config = dict(
    routed_scale=1.0,
    router_cosine_scale=14.0,
    norm='rmsnorm',
)
Below are experts of layer 3 (counted from 0) of a mixture-of-experts language model. Rows are named router (the router's row for the expert), gate (a neuron's input weights, with its number), up (a neuron's input weights, with its number) and show model dimensions 0-127. Each number is 128 + 24 x the weight over its row's rms, rounded and kept within 0 to 255. Numbers have three digits each.
Before each expert's rows: a language model's description of what the expert responds to; "gets" lists some tokens that make up at least twice as much of what it gets as of all text. This comes from a sample of Wikipedia text that the model never trained on. Tokens count by the router's weight.

# expert 22
Military and warfare words
gets: "|", " of", " in", " and", " of the", " at"
router:129103097121156125144134100085153098123111115138159100133134147079132101083100149131130099139064135145118137162139158141161132140125150136139178146153141119128110088095163100116089124100120136106147099087111148109112141136114142135133140134134113113145137152182136098093133123124152127181058095107135160130167125072122093116101130136152137176123134101148152146110122136123127159145133
gate0:142107115125154138190078084105151118111141073148148124098151176093138133132116095091130106148126131116071112144134145102133115170130134131146144115157131145104141091073164131148122122114136107118142126116146093127131131154109107135168133087144136120135111111126127109148111165103181121185095100169111122130121128074123131124112115132134168158133168166132132133129113126180118106132120
up0:161085143126158117115136106107171140109141175159139104113173084093187140143114096110154155135089112144122121118112125180142174177109132121104113113134133114108081136139111107126177096152122137107138127147143081097131115136111101142137114090156139129118110194131109144139128105093139121137129088164121140114118142127133128135132125133106110125114156145155104124143134155140096127163064
gate1:135156131139099140143120149145141108095132150124104159151163142129137114126071126101080161127112163102131149141115110148127116102140132120164091122110122129149135129107122148114110148156137175148124148120107149101143158058141185144116115155125142121157134118160132121157119107126153153132079066146151160149136126106132112103155166169112115167177140114130150097155142108118112169154176
up1:140113167089150124136152129106152143153106147100130153141132131127135102122149113177131117072148132113145156096146113084112116195131125111119111128116120121074139185136118118116159117095109119163128120139127113100135112172102096187140115095102120124159121144082079105148148108132110119095145164123119103129117170081163115136121111179102133139114124161098125132138135157146140118141151
gate2:097121117140157144181133121139132150128113149151129125135134131114141108138106138170137141124132166154116107169151125209157114106122155126101065094137107155157149122094159112141125115158127128120098135103129128121123137131138162161136168130139140138145109174140177092130106094186094145155051129130126131112117162101100131157137121146164137151101135157137105096111122126116125166126128
up2:177104128146103105090120157150160159088128127132106161121118142114133135141209107117138140143143104181113134090113105132091126126149110117143145123100113124158101108130137127127137149099116147120131153131141119145166093144114091108144115148165155115162163111096077146111118113106144124090190121108146100139109137097152140131126121126103138102187147115115083104150123123123101077109115
gate3:113133108121136160121187073107169108128138135137183131143163123099120107094088141114170126169089132125139146131122153125141130136136158108137129128127099121136146090092159111124147113107137127130106103081114154125157143135167132150118160124136120134152078158150144151081155126128114120129088155098109182167146136082110129139098156149150126159132144122149133091115127129113195101124117
up3:161102184087103146159124125146108146134080110151138146138135133140156118143120188130104117162153136118144137129170109134119118165150129110161124165110182113094158167155147115155139159137149147105141128159141136099149119129110145077118145105122121090126130104128092092118141116117131127108120194138135091105149134148098135095142148093105162162105107124106118134113127138095112167107173
gate4:143091093112122122127149134116129088118101095162094096153132121087134119119166142125127111135090128105111124159134150135137154143135104193153144165169125081120105099132141124094113103107117195166132086134152143110144152122111157089148122148135101139155128126141124079081092113144171131090150109138155128143128126094110120112132106147113141186133127141108112170157125117151111146108108
up4:151140083147142101111158078118114122078149107168072139146141109129136112143092116127168144100131118151100140114131117127145122128122167140142135072104126150131136086132130126137136111171120118138135103139144127179148136163117084132144136143180173155094096152147119153142173145183120122086133117118129158170132105135113151156098150120136117101119147132156157104114142102165127118081135
gate5:143139139120151150154116117061135153166129095142169136155122121153099159072109101104146142139114164160120189119142167135155129125077128117127175168139139129155072140099122118117105113088078126113143113109129151100134135144124110123115142162149137130103118143156099087110145149170142101146068144123116135128133129107122112100074145141132148125123126098154128136159100138116129147126147
up5:141146162094136139165080124071119150126150124112177137134165114086094112108126158090130153121119150114146124112101151114153129145118148132089200113119108137165126087135132157097164155098113082128094116139147130138164117114150129095141110147106087114132109139119134121121166128183139111119104131099123118113107119119125122133155146117141119116162136137137118212135142113108140154148165
gate6:173148151125132134113109109123155114141135112075141105134121192114126145150098125142140081131143125129146174177122132170129080101135141139125156152102158142119137168121133082162143118128141164128172114174097089099114171124168137115118130124116163115126113182125133153116135134133151139172129136145132147120110121118138116104113140124071130153094161156148161141152101170119155124108099
up6:134092120138124109167150145141189122119104130118136097137090104083123156151096169114123166141104102154118121118119148149124170127138136161129100120154132084148072149079148106168143097126094120120099165135122148117136122145112091145147124104120105139095131150104143129129162118128149136139084127117100117097135165079151144146122137114105121138138130130109116157058175088120107108122157
gate7:137136096110130126133125119072156132133124120162107143134126173133155145099122139153157098116096115195147126138160112123167132138132154144157167181115120148128140092110167111106085182083112142121118126106120126137087141110112114148120117127128120154143101139124121133132152142122133101217102062101132178119122142071146095123123155156137120143113131126114132127142125114139110133135150
up7:173148099125170135152178139093092144141151125140123102130111134124126139113098147122159132135145125134115143132128110142119112120149191139084148187126085141126113129095145079172116137114124120071133093109129103160151142183176123117116122106139099111114107130125145119120159155137122117140106056151133137135094110101116124119141141145110130121139132166155135142118114089075139109173149

# expert 36
Prepositions after nouns and verbs
gets: " to", " for", " of", "ed", " with", "ing"
router:085101129162182133180105107102150122111128149113129149095127151116140142094129084138127085137076108077112133108148164124107143141147104116124120177140171124116096129123156048114119138123133104113139138111140134124130079153132133113170161164120160083145138104166125104105155110134118135121070117111124117107103130117121127128120145157112112132166114125100109104089112137140152124153129
gate0:090141112076123152121074149123124162168088115069123134130140141127109132117148147089138103142120154143094193116166155106119100128124114166153137112146117115124119164122122131141159189146134096133088140121112111159112074106121097151105150146131109123156137118140124074131111119092122131135149100130121136155108090123098115097110149153180146116151107145110133135137079122147134145156124
up0:160112111110078141138124162103088115136155131127106104119157112116176086126109146120161135135143104125126100174124120147130121131129103159092153169105149093177113148151112172140149141136091101123126155125138125128136134161101121146091133109172152131150135184104152104110105138117155094159162158131107114101156127138112103143129124140112126168071114095141158160177138109139129145133171
gate1:142156086108110139110122173127135137113106124110155107129113112084146124129096091126125124157105136115092153100177093155065129127075124141127087143142157083147171144101134118132115124139126144086105118141141091139146131139132137165128155139134106161108146121122128173148097087146110165131128148192124118147128132122171172135128129098146088155129145154118156139162135116107176112138142
up1:090129135143144089114142124145128136150152121151122132123114142131129144102138137126142134144187119099136116127125159151122119091166088099090137127164137131133143136144122139132085084128161166116101127167125121106155160111109108146137105153125120112104137138138145145132078167102113148095140157178107134092121124112099133128114099080099139098143161155131135145119092069146145171162208
gate2:118097147149133169173080119109106073128163103131139183134080106113146130133147127133123156153109122050128141150096145155145107154133124099135119172138123132140112105102086075141122095115140105159178131106149156155103101133135116104153147144105127148105103138154086154149115103139109118123109141131104092108125144184135092124114127160119140112116121134126146135134084126138133111102139
up2:077130134125104147098127078101123146101147087127157079129143137153119125138147125134123170142112144116141170095104176062138107124134163131113160125161159136083124149164126117119117168176121113108147136138121139100107158110132107072091107140119111103139174143141129100100162141182112080164116137119098134140119139107133151118146116139149134142144093105141111132131118136117101115101096
gate3:099109119084149131116133150154142171131116110134154124139150187142159130125140092192100100127117047148112141138118127140154169136075144109135120154099135102075108125119167125142102149167136139114134105117147135136111123168147133107182123145122157150140133134148141102148132106160137150094098159090121145117125134158137148139103132130161117080146117125134114167140097147090146130123145
up3:082108080105131134136112136107129151143120094110131148139148161166144156136148121147095113132132091116152141073186111106118146120136115141098144137116137124141091094144160139155116107130152165161152133071108162169121078166137119092125164145105128143178149117094144101172143097104157126114101154103132135129108100163120125102120173137114081102128146146122114118146129099117113135136144
gate4:135116126152157124171168106114135115160128123129171151144187119137105102133139093107105081108080106104138147158128131150173127167103116106116150149126095126162114127128163091171137117149161123078143122080136109146092146172124119099146149103131155085128111146160125114121121129136112135093121159123121128093067108139143144123106123135155090109134107125114143142119081139139126084139157
up4:082146158133103117123142119107119126134120119117138151149128121142137133134165150105155138160114092141143149117123158160165140120106105138119127111111115136097167109134110132111120117131085089172116171148129085081151151115135173122120121148131080133101080104104172134123164116123124128122094090103141109106131152150113147130190162160079171152122075108131143110140099102089125115090118
gate5:049144152160179101131112143116143129166136162113157123113135104137104113089180101106140137140117061104100163131111105134164107110148133122119132119117150109114127108166135136085108123149111140102125141106122088115155103111145138133146142121163155056149131136139140143140132125135157121143107126123135109172102139113131109138149113150131127075160128149141119071145130147154117130183115
up5:104098154158162134162111069087101105156130124111114188125140129148124140112163121134136151066144121081133143092096130122146141176197099133118124159129142130107128136163109139124125093110155145152137168100111137134159081130124111131131149126117140112138117098141152102142113152118165127145122117143134130112110154104138115163078123183123075113138132110114135155134134122148134149126080
gate6:150177097145123152101164129102111141110146162119136144114083143124138141151144131092144115105085087077094088142152116118119121118122165139116105135137110102104133144099137087166113145089121158155142098081173079115122162140108150106132154122147163130132159112119119132102157125119143136094135124144108137089101164132076110129152127138138142175136130166135162119131106111163160171138141
up6:123153155164077081086138108116121129159123146116136105126115092137171169127147164131131111125123100128188145109093145114126149141133109097164149136118121120146145129133109161119130144125166135090139121137108134092086097166119148127147090116058130116142130153099116133132112164154158141144112153097133103110139134136156129137135133129112155084125141097130097166175165180087154147129130
gate7:139137113122142122116086125145136142155103121155146156094122139104156124168152163137148050123138113179158138129162100180128122127120083112166139156126118121102137105157164160124115137109129133168136121099130167118123165131113102132154127132122100106102180095114101126109136167120102138146083124121111136123125141134139073122141183129171163129159125138140099097142178101128124118129109
up7:113147126087138133076118163080118153087171150088129119109125130164140130129139150116167122089144145120077136130146141169106133133118143156127138164125122101150180058158140143092119113097134144153117133121082133157110116160157114089159139125120078151095148115124109156124125126153146131128089113128158128127108141113163114099133123158170135116097111153116110152098127164136129150170131

# expert 58
List dashes and numbers
gets: " –", " -", "2", "1", "  -", "6"
router:089138122119169125121115117135133122122076155121149103149150134130119120060124107157099126138133132064123145120194148128122161114107147106113175123091131103130102108147135083084086118103115106124156107138156167121114116131128134135161141135097148139129149164111159142110108122101159156138094157095142114088151098116120084156164163150118154149132123112148137122122081133120136139084127
gate0:144089116136124124141187104098113122147104120152156150151113122157151145120109135146115134120154110113128161126163113109152126116150167134156152107091184138112145096119137103126160106130127091118128138176147136108121101098114091184115157094122136165112132137155134149123125140145102134104114123092102085191087117148128122134138119089107093096157152139111159145123152123155175148074142
up0:127165143138131137181140129165093170115088138167105129160110113102117136127125141135111122128102130085144156115099119111098150148163137129174143121148176131124130172154121172123163141077113159122120118212141157122139141120121129125147134096119134174125120153154126175128144087122125144107138174113100116119122111114083113164164146118115115113150126115160177126126112152112157120136112
gate1:088136156074142146081183175150152129144150123136135133146150149175139122114112144093165131097141117083126143102130137133133127102098112090149184095141126137136155093157150116128112111079070119101149097139149147126132136137132143143158111116130078122117128151141132108162104125086126119102137103137149144134118119149112088101146141159091169136161123148130162101105106108105107123122161
up1:079154121147134190135140154111133128139120107146135145174144120106144123122131172101163137094133096115144111140150159116126118082114148107075099144142118113143119114149116157124119167105111148108151151080130108115157103105127167061112130155125136108129092148145117110150127124114134129096136155149150173099102064129159137100126142129144165122155180169133134123114099133128102144125166
gate2:100117119128100143169078148099138130136126164112193115138139154156112149142098144130154151090144089174147138141125118108114153111168145100138096123132114087109163114130167141120103132119107075117130111098131135129122171138142113181140119155140151058149152144122118125123151180124109075137151142100105118115134146157104133124140138138142115114158153141147121140126089129140121143184163
up2:139117108144104128151073146115143150102108116088107081141134125155108132096155164100128136109107140129129073131119123157121169145195144123149128122149107088089125130112155128134150145129123137160132137116115162150161141125088110154124127165174101133160140155093086127104108145149111138179081126098110169118112149131119140147149130090170161130129120141139127145160097100111126171096135
gate3:123163133130180140139144091096120129102085095139109113095155080145112112121136136101109124161123133124142141141127139113162140152097148101118173136088137084152153153153100140124133165207114121138131102170158118152137096112127147107153135141055145134159094123133121115125115144079141119132127177103107131112130090140150089126148158129138139105121140115155136152129107098154145132108160
up3:106155156115172104146122127088110154115103118152143128121161110138112154154115121124117141135139135083151152137137137104174181129111159106114140147091123137157158145154097147126129183132089117165128114193134155101114129127098143160102145135130177112160138127104089138107146134120119135112098188120128177137106083121157117104139152141151167115129135107128126153116108102179137085135141
gate4:085137148157119103108140094131105097139131130103114085139165117124117101104110114077128124156137108144120102121150135155125112145108138128087168135125147140103121117144098146119145101066120084121142124115126106140147120132066102136146134089115104124106145157122147158155135087140121155138106120092167135108193137118109140198153145092120187130144107108098136133145125087123156129126099
up4:158125106109085131154124127121119137131145125099134126100131159098106137145201091138140079150131189140108139135113108126125118101144080097143117139156084114139162131114126174134117108169158142161167114155120140101169149123147154103089136146137137101153122113139139127111103149100115107091118122160078121164081122119134152141161115118119082159120117178132139135125130142117161120167125
gate5:098147126111158152105144108117134117150117089113139117103118161125093146130162113165132145158104171132113165127146137166144123135104135120117172136127156125085160102118106117119136139108119104094149127128112128137155145137111123099122110131070133171132165165140131115103103130095143091135169121120139165124128127140092105116161196149141172135142062163115112083143122072165119133117115
up5:137116130124157143148126121102155171135126145138118155103095128142148105138109172097136104112153160123128101111104157102192120108079111164125145130121149157170127119143143142157111157161130154099122132130107111141075129071133156151105075168098117116135077153144133109109161144139109162121102106105131125147115116108151156099117099151120107084086136105157140160106118156097134127113152
gate6:142176147147164143132108127177124109091142141114135137112160137118077167095145127108139165137127140096095115163139113149148092123136136114150132136116141103130153117137122123122110119124125141153128124126120178083159114095130127150127161132142111095161110136127156076178139153157101147144116105173150152148212112099175113111122142106090137154117147091114114082124124136125098136113147
up6:133100141156155140138097131100134127136148116167138150139145112121112093137128133061133099131190152133154131090121207138125157117123096134160086139153109150160170117143173151135142120151151125107123117136129134122105135125116102126124122127099169097103120114132115113134142160065130130161124139119138103102177132160125097124094129135124152118146169141076140179098124169133115151137137
gate7:154103121128148119117161108106152145107104147106124120107134104126133124156125123141148116117102160164135164160116157098150175081138168121119110131110157096148092118154154136120139165072116114112115141185149165149107103107124140123147143108133143099106157157069182161144114121095141134106114195124127143123139077120173138135171156159160118158104124131135138128115130121129120152135150
up7:147129125127143124123121180128146067130125119111122168123129107129158083155104125089109116083087120134158112136148162084166117171111146153116130121135152135151145123171102119140113112143109104121143143102114102114113100164145140189183126143129101126140100133111143098122098146135164131134187099134135109140131098088127156118156122116114137123152146104142101154138062156135124138118080